{"d_shared_expert": 256, "n_groups": 8, "positions": "rope", "rope_fraction": 1.0, "lr_head": 0.00609, "doc_mask": false}
Below are experts of layer 2 (counted from 0) of a mixture-of-experts language model. Rows are named router (the router's row for the expert), down (a neuron's output weights, with its number) and show model dimensions 320-383. Each number is 500 + 25 x the weight over its row's rms, rounded and kept within 0 to 999. Numbers have three digits each.
After each expert's rows: "comes before" lists some tokens at least twice as common just after its tokens as in all text. This comes from a sample of Wikipedia text that the model never trained on. Tokens count by the router's weight.

# expert 3
router:478463468520490490459524478510484508497531518498509519531482530539525474457501489484530479483512520561543478480514491483466491550472520517485513508503489510500473469493481502462539463525501491
down0:532497512515526534472489513485516524464505457484471488494480488517453472527472511542517523508514481504523542506518483504502504565508475507525473487476489557520517490523497538523517499554529482
down1:470514480492529437479483479503511464494526489506503518488499548461465511485479505508491521535540500495518533486503478515539485536471515504468500497508518523466520522484499437504479458544516459
down2:535526495521488457488503552493470507488505511532470501522467494486530488497451540514523537500510523516486547457430496489488516519532481514470477505532506497494532514527494451490488531496504506
down3:535482509503470501500516535532486506512474500519503480510502526485442547506555535491506509513500482507515512505506493477519492491498478484474511484499482521490489478495497521496517518586511532
comes before: ":", " |", "–", "\n\n", " (", " /"

# expert 23
router:506460483534484513487522483505483523477505530524488571500507491556498501510516505492553515476528518534502444485499499472454510493478450517496495521462487540494484513526445516446509476532535493
down0:476501519505491501507524523474453496518529483507541464535486497509538508480457521457556545508511487512499480474480500487534475462478486540539491497495450500544504480530509476522466511512467547
down1:451498475477476521527538493492474488497564528517475474495523473504508537528542500525504489494503517531490495521484483490497481497500496514486506475502505503535497501510483456516501530494474497
down2:465487493512474484507472452499491516505481488493524517503477513514530525534517487518503489508434518500524455526492499492574534524491527502526503506519500505501500532514521494506525498514528502
down3:495503492524492488499506482460520475515510478468536491490515506528518491477505483458518508482524504446519509488542474462462512468458544530501450470473488517549454509500473555473463502497541477
comes before: "\n", " |", "  ", ")", " 0", "%"

# expert 52
router:468512475523461489488532502512460499508484529509524533524500544506499501499518522504562485499512541537561464458518475486496494494466474530527503514476473542485454483522497510519528487495567495
down0:491475469529560489507515542482470449482534488493451481499511476484496483525509482480514517531510480458507503511562489512516551524508519501482440479525490468464486515522490524498512495479529542
down1:516479521487500546498496469474467518578500532463478491488512496471544471504513506460488501478489559478483492541495491508498512444495528494518523531523482496539564514489460512527515436493476451
down2:497504494500500500478536534516466537549508470521450493479498489499517476511521504515475489489503514517483472498482556516485473524478543493503479460465492474524508500517499470492509497472528513
down3:476521523491493501506556529486501504471474463456526457506478521446490478548516487485524479468481502482521492512546494496509503443495577518533486458529475491476464481509526553520516495472525507
comes before: "-", "|", " a", " been", " •", " not"

# expert 28
router:540487477527487514450512467528472549484555528553506505510528538515472532491538545511536502459513517537510481500498509515479485478489471527494483492509494525462460461499456519474504450541525507
down0:507520528567513471477465510515439515497466504541525505490478493486507506499474497523467499502505451502497522512489483502487448485534498519519511496494488482498505484537533490518478473508481518
down1:485489498465460520489523519516503460525498481483515525496475517469508479481469500475519502511532504543542536475471483527479487502407475503514489511492534470486509483523528516495504461506471486
down2:487498530508492506505469547511529486472490474499515495518477498524500482505478501536491493470462550523534572538507503503507568504515502506464520526514487513484476496505515528493462520501532535
down3:497502533509496500554489461431474498509488506486488521518470505502484517470500494529457464511561529517447487471488457477512466531500530506480539569498479484482547443491486497536425531544482462
comes before: "s", ".", ",", " of", " and", " to"

# expert 37
router:503468482531474485488521469529478523460504539514528541486528527514478512523539538499555542469512538534507463491486521510457506472515485529512470522457460530436460463526482524483486490504524512
down0:469471518479476486550541487501504475455504491516512491489499507519475446485482504461493526525478503514495474517476507532487491490540479451493524481490497472510509491509506494466513496467486453
down1:475560513499490485486494513507515483522494431476485523511520476468480516511469499493542532506473520550471482468541454493474521468486505538523479457507486532493497544512463477540489509514477473
down2:465534448481491495500521484547506484500501464515489490525520459552486503507522545505495490476514465513531487477490512468469560467483481505464522503480504500503501463464495525501487510513506517
down3:502536513501494464532515491499426513559513537511493491499508469517532522511506502481500499541525535532494517527476512508477516474466496505510462504487483516502472507493440506505512461458489516
comes before: " |", ".", "°", "%", "–", "″"

# expert 44
router:484527468526476493470482508490433523508501525532534530529494527517476507495483482477548490491496521538545490513502483474481477528507511519469478531461462530494457510520470502471517496484507460
down0:459510486529498521470501513492512537516510480548511502528512465470494466495527491511477465535498463471500489514503483515540474489487522492515538529515536506451533501478491536484469495527479483
down1:520536496514499472522495464511503488511515437492492469487498443472493532490549461490536481479515497498492473515516472511519531532525527503511513527521485505548517505527461509503487478505458457
down2:546440496487484547488550468465471503487513491508503480482536511509520486530492477522476536514468448483497491495486492479503532499489494448479482487551447491514499546505486482531520492458500509
down3:493480479507547504468456521497492468492481483489526502533474485487530515557554517481510466508494475476511506524498465555484465497488478519492533517515511536515479538522508490466533473501486530
comes before: " |", "–", ";", " /", "'", " League"

# expert 33
router:512495501524510465481490423502492560464543501518490504506552537513494546487547525470540515455552518514516501508488522467488490497488470489506493514496455489525465476512465516463496466563537519
down0:555524475489516476431499465528500525500492476500517509450477481497518467524469451507497492512479572529480512457540524503484484500460467478507504503508460504480504519509529466512524502517496499
down1:541479492510497483500533482512488517522467525489452508521470542509519532503523502478527497524521492483522470540480532507485473548533459508487494520513484476455477486530509455494484490439476492
down2:487462467478481522558501541455504493523495491467491505555475510475487527544472519500517486453464522495514506490504485527436492514485529503514462496531507521502526539463488544517492497539549463
down3:512466493516522504506547506517496538488410462470505552482515554487487507477517448539531514526500493514483462491493498527499487502472543451463529484464520505527491492458475548508508483503494503
comes before: "-", "|", "=", "The", " The", " List"

# expert 2
router:482485484527480501485480482508472516491510560512499524525467494548487496480525505471530466464525537543511466497506473476505517502471465512489512546482502519496498488546496515469523482472540511
down0:516467471528463482524480518496467497497516477534532510492498448499512558497464512489497569485508554507476528453543529432507495528485521503498508485470514507526452546495472519528503502498497475
down1:517514522511540487523515540525512477482526504496506510471526564550500513500491526491524530502555505466540523526489488502475514494505507530483529493481553481533516532524445478499490545500491490
down2:559479478527477495501515482552538541490511541497492502512477482481532524515469534496539465517495458479549547493522480530485508507498447515485560459504468510520519528512511481462480516492556499
down3:474516482515505527507498511505493502518532474561460469543510553515504486482530494525506505514481499546517492464483512562484529504531479472490520511475530497511501500528490449520543502450491517
comes before: " |", " (", "'", ";", " Championships", " Cup"

# expert 61
router:491480478523498508476498499507493550502507509551522534527503488553514492485523519458507512462548528504518459506524497502491506494460468492528479515466471520496474462530480542456478503524514494
down0:501556495520474477516520498520527495492575428517483535494518515533487491494495469498475569463464487487481457497554520466544523490538534503533494502469493538506498498552508488502437487492460495
down1:524513495486508494525492486547507475462490473519556484537507502531523504503458535513483460482522506508486486569484489494468526529503496495498525536460559520500500479484552467468517517488449533
down2:501497503498515518525480485439541535531485523519488496538467471480524523498493505491524518477506518480496490462507512493424510522453544423533543513503535480522495518495513513492469529544506494
down3:491516456524489499515517503513462481511464519499477484494461492510480533449488495551489486499486483499547467484492512501546499518466525483507482497468479481527545504499502467501483474487513480
comes before: ",", " (", "a", "'", "us", "i"

# expert 58
router:466481514550462485477505463507474512499507517493527555506500490509476509526519488479521508458512537533537487512499502465444488477505471508517519548485486524489444502551476483497487486530542499
down0:497515496467494526504500486497483498503531525515513451508485511525493513551539479422479520523488493480542503524509499500492493512558465476501456473469520469505500522467472500483494487512491533
down1:490546540527543458481487475461483532492486510493487521435534525479513449490498468506516493503465542496504523501484506558486469508477502445484519486514494501526506515509482508502539486545489492
down2:524490489496492499480475508443532521497470510540468490503540500509509461469522532543482497481479527475513496492512517488498500571476518484490527485512497512513526548494500531489460512489517479
down3:527568481479521478495504476464517498482473511534495520543515473503490541501503525467511529486514493455511492469518517481495528488497531571500495462510505430524489498514495520479519468467521487
comes before: "|", "-", "=", "  ", "The", "*"

# expert 6
router:488510503556507509509509462537490499471536506533514542515548517482501523492521517501493493486517523496503475469471482470463515517455455514516497523492476474454468519506501503472473517551543485
down0:472492454417484475490476461509555507495483488497492507498490504498502506546512525488526504492454439483521496497466476561523534488509499516500489539499473499548489517477520500492518462452494521
down1:515480452484467506493476535465497474512525529523515543506468491498482546524494524455525479496557499477528507523529501505530479497465541507512485478527469557436501506521450533475540472468497498
down2:525444501499477509480495508481493524494503470479546506493484488517493534484501530496483455497499497514479460514501468514530543522482512464547493481506504500525498499506507507477506516508491522
down3:465487503500520479523484496489476559549483525456517475495514481518518496495547470560478480530535486510519471452480491467474475507499489446469507475473473495484518494538519492495522497535486503
comes before: " the", " a", " \"", " that", " to", " it"

# expert 48
router:444456473524492472495521513518500529523540506538513501478520496523540519480495488523512506507499512547480458483471489492489518525471483552525510506485501499476469484565490513455522427543517505
down0:511517511494460531524442512512507498529469502461561464493492525494502533502534491449523512514504523497488483478504486501563485516475526534502507480504502469488510491505508490477528481506513516
down1:504515470496488444482497453478460486508527487565508459499521442521524518513510489508497493521485499523503490486522497482499495470517471516518520491472514531460516469532500504422493489529504537
down2:486506507511522578518543487469482465478489488506521512549501518520468480479479501526515471504474487474498530510522483535542493534512472529545484499507511494497470545503517550476484502522483490
down3:548468509514502529511487469484515543510505502496525476528516510507491500497502481488505480564478521489485486486455501482469508451494512526537526543524467461493508515498526539472510458470511524
comes before: ":", "-", "\n", "\n\n", "′", " by"

# expert 27
router:495461485502519506469502455493461537485518550514524529513533488571526506497540515517538510465536531502505488526487523494459487486484483517502485525487485531509438459534483495466486466531499482
down0:459497484488432459511493438515511457481524527464519477532468548528547471545552504465477468485458522498511473481490487454511491497485495462502514480489467489515529491508522469514484539499504525
down1:498508487486463510484439515535492513529498508450537500521512489545478523499542502491523529496462485474529508485494464502473499488488520489474484470523485442454483509507499495545476477487482508
down2:521463494493539482487479436544556510495471537525525503478505447485521503484490496525488492503493517485521465469497511507502502505511502480534513486487511548486461464499444495487503500490481503
down3:480520484450509500490530520501503492500508510522514517520473514555480532470460514494500505484492512475507483548498551502444503477513516510479498467505474462543543433506557489486518498487490525
comes before: ")", ",", " |", "–", ".", ":"

# expert 57
router:530518489530469511465513442507494521478541487520474527489503551497508526496517484488518502495522524519496487462498471489461529494508467522491475483465488508446464465529497490498476487559525492
down0:481513530518482467491483528510457501448478530499491443469483541509565483451454483486478457493488504492475507519546535471520546505526502519454530522444470501522540499507491524498499494522499489
down1:498495509514510495503548502520532447482513479507525517517525557488497488495488503520504499509508459468489493518485500493466477472462548504504486512493491491531449515539490500543462527449533448
down2:527488537460494472509526492523533514535539509521539509482518449513509474508471485516483552564472503491490508526458501510492515517528496496486480494500511524442533531525494443503500473551478535
down3:512503496476468497511523463488481521512537464507475532490499492495540458467542468444487468487508548513488497477496507477458537470477523504507489535532512474518531512481509467537462512498528491
comes before: " the", " a", " be", " his", " their", " an"

# expert 26
router:521504521503458519490512463532493530444550506509500515537545547530478525461499516472502536512558511498501493486515509477455481511494463511507476494470493535477496503506465534490475501541519497
down0:495536517474536473519460460490512486543495512570490501469490497490491498525527526508515496542500480472500498494472487496522492508503499469483497510500501537514501498484499497496481455500503464
down1:491484470504500470483481480549485518535501538449532494520490452497552498519515517444473466450523523522477486502483531488514543522476517492501483570537467514489511533525497508491474495534481429
down2:536480509491512521489519528508561529458502449481526498539539553529493509525485539506514489465506501477516465526464515541507543502488496538511460456451497502523459507500482511500484506482494537
down3:509494541497493508496526518533532468476495518470484487477504536510491487501471534500513540467484479447507494489515492519503495538480503478490500473491516443508494497524490509473530509563496462
comes before: ",", ".", " of", " and", " to", " in"

# expert 9
router:503503467554485488497536479502478539501513518543505544511516549488488529426525489480497504488520543533503519486509520489451447493463473542525506513475458512490451494543464524490485489529490507
down0:501443506482482494496514508454467537526497495518536476505457480466453512491480507458493483526505470478447497495514543495447486486520566472474501487537490505481517463473511502556483491495511494
down1:555471480508469517488492515510494517499485523484493459484486523526524481508491452528489523497489518497532479531537511493509486457477485492496503505509528496434454489514469503481472486437562486
down2:468508488515465487501510508473532530488473478497481513482499487509480496535506486525494455522521547501519488479495532483509471465460512522489544500470467504568509520530528519508505488508503496
down3:519511539468514525534483468492524520521460526476486480497531473488489496496521521491493501478479512484513504498561460523514489519511443523520531482498520445459486540490532498496509495517495478
comes before: "s", " the", " a", " to", " his", " that"

# expert 55
router:489462475543466494497491451543507502501509528524486530498481497511475506472512502459524493496522507508561472471504489491486538487455467524478469560467475539492470495475443474490483486527518473
down0:473517515510491451441500534463523495498520497483475447514482478482486475489553537501471538463485508495489524469505528475500485464471547470500484533569525513473510474518504515481495490503524510
down1:473507501504470470563525482451506480529515470526532506520488472493513497531529502531485525536500520511497491505525487518529542504478489467447507494504501524521490517487513523538532538526468499
down2:489471506511494534470493527498487454472526503479483501493548482499527511503510468531487507471508510534541463477498473494471473505508477485452504494520494495509523491554470525530472512524498501
down3:485463543510481486430513525456493528459500475532488481489477485504529497500461462549488526521542493487486483455515470525505484537498484462508477543515498482498504542513518479483495499520512486
comes before: " |", "|", "\n", "-", "  ", "1"